Below are experts of layer 4 (counted from 0) of a mixture-of-experts language model. Rows are named router (the router's row for the expert), gate (a neuron's input weights, with its number), up (a neuron's input weights, with its number) and show model dimensions 0-127. Each number is 128 + 32 x the weight over its row's rms, rounded and kept within 0 to 255. Numbers have three digits each.
After each expert's rows: "mostly gets" lists some tokens that are sent to it at least half of the time. This comes from a sample of Wikipedia text that the model never trained on.

# expert 51
router:162108079129175150183109225164117083141137106139160073055133197123152117170124143162164098124082107135128065099086114113123106109141134094125136093176132160205100173128168087157174148171111160169150065132116112110067153128119116108109190080114153133126135136121129129176128102144069104140167102145089094154129140154175071079126089094158117178122121137120149149153144150104123137149159
gate1:136096127075163210146135121135132150109152194141122090110047099185129120091145173103150200120127142173133176124086136145165155049122162074125160141179104097121155098157109141113110114195133089177103099150100125115101161113129111105087178182121107110148110116184159098194130152115141135161103086104139100133072151133137107136111132113123037079121122133129146125200101132114138142146155
up1:097086120083198198113162076153166073145187155164132136058122136116124149165132161128190094171089135156152106094119110159098138142092138099100122119080115133142073117159093137045148163133069103097097105128130182137121103101117110151162114158117126169142138150127095114117093102101130150137126145089068133157163176172167124145126165149136166098122179092094087124095194168079168153167147
mostly gets: " Australia", " England", " States", " California", " York", " China"

# expert 25
router:132110120089101135083132151118124193122118195110197112084081136117157173136080138137125069064102207155102052075104109115157201109172128148130162119125191128135061174076083155143126104158140176181139102087104118127098159116090111101071188117161141124073154165142139097167145148139099146107153115143147141125109190140137138119146113142169123110110120175133154112154164163118115119104129
gate0:116141059123098135083123142138145167067130159166155167123086142124101105137072097111090125138136162062072128093118149138106140117095082090141197132114159114110069099151155131093143128201089158169145089145150233163070156118150036085123163088171124125137113159154128111122146133076136141120150147155134128125166129106144110121098139169115151113111072169134110123138134083046130165132122
up0:079156103168109150083159145126065140099103182174090145113101127110089138147101120171120149079124176086096133093137106117096134125159085055111191057131159087173084157171181143086147174114111205132155129127163192148102130095105123136133150121159156169117148176144149091122126096067180111200105106126133100117139138134134116119142146096110115149137083149165111067100138189105137138091165
mostly gets: "See", " addition", " Country", " Interactive", " Total", " Parent"

# expert 39
router:182068065107185113092130185148139147165106150128206072113111131174147166148102103127130120102138209148109126130093150107142191086155070125152198130166139160154111134074147080175084131188112128136107067117103097134104140106143137132137168089145129145053176077128142162113154128119141137121128108176133090122129138155135100085136112115166140179123130108072142102181115173149125159111081
gate1:073130092114195084117099104115121197185136122094166091134098126118126119149164146090111084134146146117114106114133069132082127113190104107128187150109119141128131117151096091126074100126122138077098042076160110174138139057105149054162181112151090087089141128087131160119088165109147172118101131171132096127102155090116125183084129174140127109105148152079148100137096169159087088168105
up1:096150132148125098087085120166098194144147169075120126145124135125138136117158128118116064123113170171114131129125110107107139116101171140190058083165144095140129156123043127107185174120134080158146083101121117175171114102122148148144111156198087138120104111162199084141125121138157165090132118119122123169041069110049169166125165152168084137097124149139081141108159119125166155172126
mostly gets: " •", "Before", " Domain"

# expert 59
router:150121035097137176087121179103104140127117146140144120098157123106115172124144080102066052081101147096126125108100081070108172145142073139065152132124137110181063140101148131166091153125178161105124093110088170085054125142150127129089167125122138178080093061159109119163160156178112124168122083151161124143093146155143127123157131148139136141107112168106116086150123158151126140193083
gate1:121112107135171102087083141164129153137158140159094121131159145111185193150160181137121112122059085174098099140112099105134115099125119160091133149129120123127118099143058080119075144136116181165105149163133162111131129125118156100174117141098118150082092114181198132100089086150156101146196120123154172113077171157175101173153066123119056099140159155039126116150069131172126161128111
up1:115183174179109148130132134083158164100140149080176173177116142169140188179146141192145082133114099075082132115135129105128138127093170154094137186170164196102189154075144148153110125128142152099123171102128149125152187144140127099134074144122101162159128104138173160078124118128161146146164069139027114154161126119094175159077083142115148112133113157093113126156148122146087173136159
mostly gets: " Francisco", " Kevin", " Jeff", " Steve", "shire", " Lauren"

# expert 45
router:128089084126105211181103198130129127126100135093130067103163146102132231162101096125139114097125096130148098080118098128135112156132110168098121097162181158138106131090122119076110135105189133178174082110080174078070153089089108122128139099123106145135105169168107080148105135132087173148138132078143097100110138144142070141192087112129133100121132098143134133163168135201130156108078
gate1:127113149129132170066154146168134101180172155130127117163186126134116072073137123140065098091129131160094153118105077125132174097121141106141112124111169099143095077072122111094107090111158100118176142063128112155077192081083175129088149122166111111116105178078111105120145146095096148131153041068087065092162155129063117178140128139104121132127161134120158175120105123087112169147156
up1:156111134127171140074146138172123100184149111126131106165191137138120107135114136148072125126159080159115150121110110193123121107098187080113134161120105082126087103103126141123145130146193125092159134086086118159070126062117149095094173145116086095136146158102070113168171146118128124106101043097073082145167182185118056158145149114130105108175161090155121132153073115115132207108131
mostly gets: "\".", ".\"", " ===", ").", " ==", "."

# expert 10
router:128133076119108217118153136113119125142129138113159066084100112099139152166119099112082105063122177138110109101098112129184159154161135129083205061182174135133092203143086161162061124126126176126114101093105122112048138134145131130107147124117121196110136140148108098147154117148123149169160142138121113120082182131138159137149110107190115084066091179138147127158145163151095190146130
gate1:205178151101116184105085120135164072128141143073089058140172138113086135146136115106104124098144108118129099196105172120160134101203119184110117139108135120120122139116111145150152061101144155085144083117128111072109207173154203148151179112124129098078098163068152185140152131175161144127114144086132116131067134128164130084112114140178164139132095127137096086144171136147128118090131
up1:125172101116161237127142078193162074155156106035098101219095169142104138145157123129129159144134086114119100180163139120169128122170187154160131108147143121118163176147141067125105116057148136145113151170139167116109146097159124112146179137159141107103136137111165079097105150124139173120139072138124081151114135124183164116157143132141095173100099140125145130087139137194116166121114
mostly gets: "ploy", "activ", "plic", " Subord", "align", "semb"

# expert 52
router:113092066097148117142145189197092111131085146085163090090150114133129180122085135093091089117139113171107108166084103102134163141155064104081135121178158132096081157078112055162166152155155080183154129102102089108097154130126111169125143069163123181082123122126122092117122149131124151126134157107136154118078202168099145108169117145191112115117139163112105108121162145213119136165099
gate6:107138096122202186145129119172144152144114153064150103119139109189142133146099163104077082143122149143130103177128131117138158090105077134095125111162078038082066149154127113121158145124165125154099149152140159100108130129118100182161132098163131184152148115139141116195099120159213123152049124064152151170083157101136124140202181140104107146103124128103099150113162135118146150119069
up6:103114148099137104161078124087158145135109130055132138124123190144122130153103128140127109197187152159150129107129114146122129084155109180073141052136131094107108156146136112146117182115119106139157151109093139081173145128075120133142101162142146157111162122177098150131133143194166155141057107133063122154055171110144092149236147126090163149114108092082120152094133095181176108175152
mostly gets: " Jenn", " Lind", " Rob", " Rod", " Mark", " Gar"